config.yaml
init_std_up: 0.0422
schedule: "wsd"
decay_shape: "sqrt"
final_lr_fraction: 0.05
dataset: "wikipedia_en"
Below are experts of layer 3 (counted from 0) of a mixture-of-experts language model. Rows are named router (the router's row for the expert), gate (a neuron's input weights, with its number), up (a neuron's input weights, with its number), down (a neuron's output weights, with its number) and show model dimensions 0-127. Each number is 128 + 32 x the weight over its row's rms, rounded and kept within 0 to 255. Numbers have three digits each.
Before each expert's rows: "gets" lists some tokens that make up at least twice as much of what it gets as of all text. This comes from a sample of Wikipedia text that the model never trained on. Tokens count by the router's weight.

# expert 1
gets: " ", "-", " (", ":", "–", " C"
router:147142097083144119043137156122076145104093153139122135173152175109129095154181167079134140161144157108070140150113112093123061068107081130150133147083161144179133103122163166125173135116174154067176105090177039146105124156126096157171109148120095109103164150139149122053169125172096109125151155113209164154111129097109156117133098117126090117114187154182119127088132136093131136124125
gate0:130128151109153179091133133169156108131136109134115109174069128107110159134086153144115160130119167053164078101110155145073136069082103111147069100194164154126064163114175145118101112131188110132115079093100115156098125182148116094072086132159121158141195095171176094156165132121183078094120108084213153126116112153167116159146168097142091138100111121095102132086118153155118131095130
up0:141183167171128117181145138098099086118140152092125169163189153118118152153115129118189101104064142116121053107110150117104117144109124112100182098129133123140106134078103114134143090108156146110001171150140147168146133075110085111175152139166085097123107067059140174079111147107130149108150097133124107065083118154098120143089107117129120125145120211129136170106103150172138078122109
down0:109117123173156089152181187073121093146128130109124126062147108135142143103163162136088131149154151087060118097114129146112140118193130140087135121108094168148117170133057148132116128121109123135104165110094150075119189120099163129147139065064175109149062146089126065084080142133147160152112151145112106144133128148052125102113174164126092118124149153191136108130132124054174197077158
gate1:125141101109105104075100153125102099069142138125159092181097115134086076150154150128147165145103135124105090153057158135118164090117154078147139110109083157091108129038148188083161138174132103139177105127112174071090165169138179175099120117078134128146110163097158116094143071153076124142072171123169153106180175147123086081164148129095145151116135105134154146194147172112115153094151
up1:147129137143133156121091140142142065093207156149183117149164190110104094140191157104168157182085141148121142126097119146046162127124134104155115161093146137128102162093092059160121166130166101155159178163103060143122104151121124146167074111170077127167083140149163118079190130116093132143093206124156069150144101158100168087139097091123121124102186133132113112113129088158147117125129
down1:087107174143129126194144099128100133127151108145132118164138097169091137102134112180094088095129186133133204172134118138127090118089154139120151113130163107163121076111206165103151149151122183063126123093087170148188155044110115147112121130087118106114106140121117160234164133117152055123131112130122156155090137050160170149156100158064102112104121098150097095121119128098119126117096
gate2:153115080089118126096181177166157137105176125146116150142160181116144165121172127196160141144185132112137213082134127089144156134080107096121126116169150214120090172135189155124126111094138121085123096183141186145151121136067128136063139149129103139092131160139140073072138114127111118140140097124155176135104165104100061101169131129110141160112114109180104109096092081137108163059158
up2:107135074100161126116086107132080108092141086076142161143098073077116053147132136139056147104134100084184168045088109080129161135144187155112123068126107171145136154170195159125117114155094183138116138133126112120129138112105137104094068155177097167163100144101105139129133109143142095131134155110179079168056167140099144085134098086137090148114126180142123133145154108131149166099076
down2:122079147120078105113131129119135142147139148185088168093100189188147045100116245131168134128122119098156106064126130159133122119100142103101140129120112200166135177134132108149079129072155124152145109074135125128086145138220187087137110122107086161104137180131134095162105090170110136094126118092055138153103171088113115124189144176135131132101115116099133126142135157126131129091154
gate3:095150148088131155127118173153154166109081079107065088155151139131178139191089095142170130145093097126100143154121057129118124156112156087096137135117148151077121117069196170074111125116140122172094164127109077115090126197103128184150119171090082084111071109184133134081169167129103145112090091171169138164099153140115172082140113116138169130110166170158135130099142088170087145118093
up3:147128149098121084141138112132158081140151089122120093161165079117094177094175146120117123102098139159150129103171168144146151148119182179089120099160140084133071136137197139061074098086149145117151159109130126211117133054160160180094139180168135099108090180093182101150139159121117096137179120121104083175122120105127180169177132174108135178137120130120152107109095131161127170073075
down3:110075143185115062135127116164087101144129105171123132147137099116138113051173054168117067132158137093150118147161120108166113166068105161109155145152149139083097089104147134152126084132133159126103150142160062165108163152101172119133130111178199135137159151132042096100146096136116124159162099154146148064088139160130076090129119113145133133121102186139159137145139173104110193076072
gate4:127087139100060077135121088135169135139118090157170130177190201175127133127145098098131102088133128160120073069172101031085177110149089160145098183138093103154137178170120133136112107098134132100164116136181083119145099139172124186115079179155163071144165130156137118131131111138131130132163150126128066145133143090146143146165103146131143108129129113147133113144097061174160155050122
up4:156112095153126073085147150162148079167145106086142128088104171111140129076103167126128134164144167112091130121119141126074110154115204035159113151165162146157142119085088122150095118166088052115152095109169109088112141126084094085163141185098129123119078063130088098093166140094161127087095109176125166131113115079136139154137124110130136133183126148137134093113058120090199148165087
down4:199165153060097091159092148078132109105171196116063149167131140108174160109138060116094101102119164143128111129155170119175130111117112163117109182101129147116130171162130116116129099107140143184131131104132093148181146107185112062152126142205134089065158158154130107145125120180113142130108174133126120102152085145176192119104144112178100151103170116180122174157136150101069165156098
gate5:071108142124120146118164167090096172184134139066157183122135127134155144101115107156101115102166171125073099159152137142137065122048111083139133101213130168119146102103175173156193179091121143140117104102141198152132128152135165202154122116173165141114154126117133132087175193121041142117141094097131117136125125130122103148096103168107130154127130148090164085079110147105111168162160
up5:124166113133167136171107131060142066114108113158095162055184147128175152165117171136134202105137120125141164118127094079148115149162191114145174124100124103113190101092144138135150112119127130139102110133121079130135135200123070121136133146186146119092088146166084166050170138104109126118135165139094161155123188179191118156174127112153124136060148121174082144069134168140141157095141
down5:170102189087178158144141129138106088117157160116117118124099144166167113157103132129130104100164158182108123139138127088130140067097171135148123159113176158132171110078124144114146099192162159079132118119121192100139166167174176127210157091160184062096113133091130143102171123145081177140143193119138165125105080145126080090146152118188097162119189136114183162149141134156071121107139
gate6:162139120120054156144164111191115126116101101175109142133158153179115105144075095071137135158163094137112174153109180158142105123065074183178125105133133080151129149099100161147155181137152111125152132104059205127173128143151127136216030152117176131133153134134163116095126122133065125115174196139137152133130112113107129142159149130136140107110163145125100170078168144130128180103150
up6:126104109158136126106120099138141096155136174117115119120134044124141078117110057090164097085135172184128157077161164046058120140088141130162124103166105142206168165105128152096159136140127138184176154132107143135128158149155179112143125168163076126124145169121161140139094127132171173154124151090170131064136175101167094119075156172125149080125096102110130165188107149133175103132174
down6:085143133150121171093119125139116124100182175122148057080127078102103104106098164148121161101072138165121096111144072123067142144150112204088120149129152110113148168133115156142108075115112142103176108158101123077147146228099149149118083123116144081079131153182118140139130129149150095172177079088118117160098166132081121144106113197155098089164096170090108055169153107114135105147122
gate7:135137088061095073071096182191150116179193147129153119147141179088111136163139168162145115143105143116104129171088086109155155090080145137114127193163149127092124143162147146124148154066161055139132154121159146163132153077075073159157111138168140103137103147171098074150156155178177064143155102124138103146075145142118170146115157083115068096117173124128077129129122132125088122155118
up7:150104155148109095151111129190138128081194089114130120119092104059102109118139103089168130127145159190204141122182080138104128219152099069124142102115151127121148099124169154132149140138134085123094168106149130176135135124108126178149122153121173093103170137149127170080135116188137120086153175118076092089102140080132096137104156110073071160053123161140138105130170173062147132098136
down7:140148142116133111127147108129128141124112115108117105065123188169153141116175082093135154137104147149158105152169179048116134130165145090119109064105149138161113125132123115145109103110201124119118124175113100110134116104172210136085136173168148166112114102072150103101109100157138126131186171162121111146177107075147038160138104093177067086136142212108125147158187089106176156113100
gate8:125165092124136077153144094123102125114069079096103136148168138075151107129117160093136095171131121175128190154138106102101101154072147141135114144063170063137116177173058153130060106140151110133091139074144110111076142168058125167087152159185164151083137126160149113067151131114079136108144107136122127117097066111113105127105137179135088078156146109153150066118121159106113098086177
up8:163145085098093125104129091154136161093106164145087171113151132112110124132102130124108072075096125106145093101129075087132136105122132089108147145160110147136105148139117107037140170113136121123109173078135073123157083106135082138105138094089159116236103147106143127117140154134165111092150111087135142212099152145137131118054198156244127146099088163117115159110143095146096115155111
down8:086161084210097130099117097073091128128134122083086122135121158173116069142128141084146099077189109125108123152168146092133104144161143139121154117113183131117096117090115098127187085121127088107113125083128123108132162081100179109126134122165092114055117112126124189159180152145101164165097213130128113112102075162097079128061090066118103144144129163053093163150125121116120097107099
gate9:084118179134152182095120143143102105111176108065083153144139156115096122162147156130087106116131138174097142119128158157144100187103103136162090158111101106161085166136139131192243090111090157183114085115112088086143118101155133135106146095173132148140070039087206134137091131132118095112167118121146170144131101160093102114130101132124076121088187117126131146141098127095110164171170
up9:123175136135114126201132107138102107107101028109165103119127110071135176127171135144129183131157119145115157132137113143075119135129098093136137145160101217134205104165125143127149113120107177164105170179152110141143096175093077120081135080100136069113148119123115143153094095135117091121153133120147142162110155166108148066143174129137118174112074166195080071184090130093116140138073
down9:190092116098173114101118125114061154118149148094095160061121140191121144093127083102145114127172117088200147112121084167122101162124130121130073176145123063172156129079103135130149118086110132133175093074099092061129122094139094154190154130119118201132111143122065111102126145138129113124092159141160081227123141126171152130106123047131152137093151142119140181135151108110099142134116
gate10:127136158134128122120140159116137054111121145101120094205125160072109118138116151086120100126150119165100158182115178088112131181108142134130120127074119087086128072142160126055097059198161119078168133172193115137168187172096155135191093093210134162138141178164085131124121101165174140080115157113107148152137143119148125144135110153127127107146180073166122107126089105096158103143132
up10:131127099115139091096099111121154095158099165140104122151092148170173118162070125153106094089145128126105132101175101136109108095147080165149181091097119138091151112114107154091101082138077149150126128163136119166090191143164140131103015051083124137165114175099115100156170137068115097082093173130149138096162142097139165156175136144089164156085169153129172106104065128138158068094134
down10:101111146202164088120131137165122106140134125081058137094176108184063151096122117130113096154129147170159107110048152146103111110140054167115115129122128136112188170131132099136109113100179158131089061173137101149075063134080093161142164122176151140162175116125141135168115095154081089089135205114142103136162129148157132168111128119065129149091149156161149158140111126145121167165069
gate11:141150140120162150084063134159162118128149065126189171098189136136131188197120151148061144128108128168139129151167101150142152099073122140121073124175152137172196136112083127140151112110096092137144078157148091111115167182104110128192151167145127153086104167092139090171142093145154074095116126132159119179147136168063131106118083150088115123144091112138119151161137182108197116176123
up11:169140124216176107091081077145125098126092115102091135147129164104129175091137127099108111076107136143079134163103135161083134107148138120122105111088126117102106070097121110147103081119186119122122062180148151116192176170117202115127147128150092135190170109097164140108168119085165133113133100161173172107144088126115033169161129157165165117141147143167165140109098107113146128137056
down11:089121162136081107083138164117145147194083120110135144130083156156081092117142134151121144116095151077147151059153094115141155182106107125117129087122099027108153158078143103115094086120112141141083103090127099173124133171139141112132127239101156095115136098142092154122122127123171162114167114065125125142099205177121116075168132100123151140097090127105139130130136097110052104122060
gate12:097148135120113118131121176145075151122077164115129180097144217093125116165140142112084054147156143167041109146137132090123130120096095122131122112162115153099216133145112108152089138167125123162099086068093154179170125161140113176164089196145088135132137100137107198139163087125109158123185160123158111153080147155169124121133157130114110179118161186170158122121137102134135067119092
up12:124126103099144164107154137081124130129039184138174117161173119111097062147104085166162118148113118095048162103069111096161142162141121136154120137176079112131157149153174125138159145136168127164134086125167140145166163144092148087123130187186103158139170139131120147127134161117184106145141157022160117091149120120166207126104143144146161064111131080163097087114162139117121109162121
down12:126091085138105120114116142053133109127133169191158112028105136064095130129084109144118119142150142126110130105091157162126113108146111105156078128129179145141107175120106148128113033126108088163124155153143113134076114116133127161113164110194150080119075143084141196135128125152183167166132161146134135124172116163152134151122149110137132064059133143154146124192141048108119139192175
gate13:133121135100124116140097177094176159114111153150049122203075127105172130153169152117113137184118152099139092129108193158128135151150148153113119127117139116195118159139107195133166088162157098079087092096084095088137140164105124125133141121100195117094228166113108099140150097223162139140133121057147163172092167106090104150144118139106096172104123160121134111126152132100100090147120
up13:088142226113164117126162092094201157093133123177131113153086105138157126098148158141144158148078182119157208102117102107142119092163079117156154154177193120132129099129151139170095082168149126077179158101093135152088121092103160074121061152130155078185129110129102100100078108127137171168114098126146137114093077126092120100148153157120097113138131125139079112091153108189154143092108
down13:086092147148075190146204152144193172125093104110126153091078094131169099121122144159178109105162140132139113178128186111124151146067148155181130147181197043136124121128123170122061114131175105170146126110080145138106141160149119122159110122107197090137102129138092102103139120155157092138124141091139141103131071122183147100161118105096148191076147102128138131130173060147152164140131
gate14:182140116063121144133132200139147070091055137093131151160191120125145116188152119116123172076141169145055139050101086123171080062106167138133172153141126123080132138110124167110141120150147173213132144097125133134116144153110190114143125111099162125094090150109179087073133158076102146139100125138129134144171050145118139125134167128170119132169161145128166145101130121138115088108161
up14:156111097194141107140102118117136137072096128121112051128157114109117180124112128166147084108153179122117144120142089092141119087145095140119091045074126107088128129088113050116114202141137070173136118170162120126159183142113124134156094153087060148126122128094066106148159110153168138147114176170143174134140127108103183137107148178107150127105085194062115115109089172109144120098080
down14:146129136138128166159157110090136147110137134123049035099061152179130149163167125088173093136119125128138147119160099081119136076064099172119079161138160102129209162132151108118129119156124083119177207111172133131102112174128107180139114114119073192121127163159041066113105107147183126098135156146180138132099095131131137170100125110133136105093139100154098105133138144142138127084090
gate15:110122124167106126096170118169152121134152156168139174168130114043109037133198073114136152111112186114042109078130157104126092141164126092131128173115159188206127127163092130099132162154149128070153114127093116184055149156156126121097146138094166132103103137185135102063117155115129129109108106139158188106153120098141121116098137122113088140142184168180097158120152135146124160117130
up15:126179102182143089164146092117147088096167134117125158165107169121154123157164191119141154130133107155138122145111074141102115134131169192105151135154119122128109077144109123161156074124132072131149122104172123114140123113118162188132095094088211138174110178128138213114096177182104106111171129122139120091100178109104135081164044074192113160122123079117097143169165110084144150103092
down15:190118156124172155116160098071124121112137098084117119104128152101091116101165098113133097160175117110117101106118205151200132112167177111106169145119099146183099108154052202146112163157146157154161137087123153133104113192097111129105171137093169129121124144152105140120180137102128108110129136169153111054121172106089088181104066222110168093164138106118115170116165142135100134155100
gate16:061167088181123092084154123153130158139084122176116139170106154113169145124154125144164158125115118126122104124100125118123120088143138141182144166105216128168066110089114075150146081107087103121198114156092076123105124120138162119100142077160163080098148150164135106155141166152079175109088131126236162130084078104169144212154102115165088141113128097127120100099125166126115124136125
up16:135103159104157135123102104164082136127107033121134099139115172158145136127157068095133105078099177141110168053136081142070140102179128131084136103106107113089123130157172156091124093147161180117091152111109136132123131157075127141134137109184170120128131170106161090191127138147163100124177172145095101141101136101152137083086153183175149090067124177120132214092142163119116122059122
down16:148084076108157135120125177093112129149099144078111122161146133118113112136106097155112143088096125175185074093117157089169139191125087118129126131152172162145145141104122181110056094142136050160131125140112167135124153173183116108063123146157133161091124080124154109098089061162123076166068146127109135102159208110127074117165141109098096178091137127086125126149108150140179122197172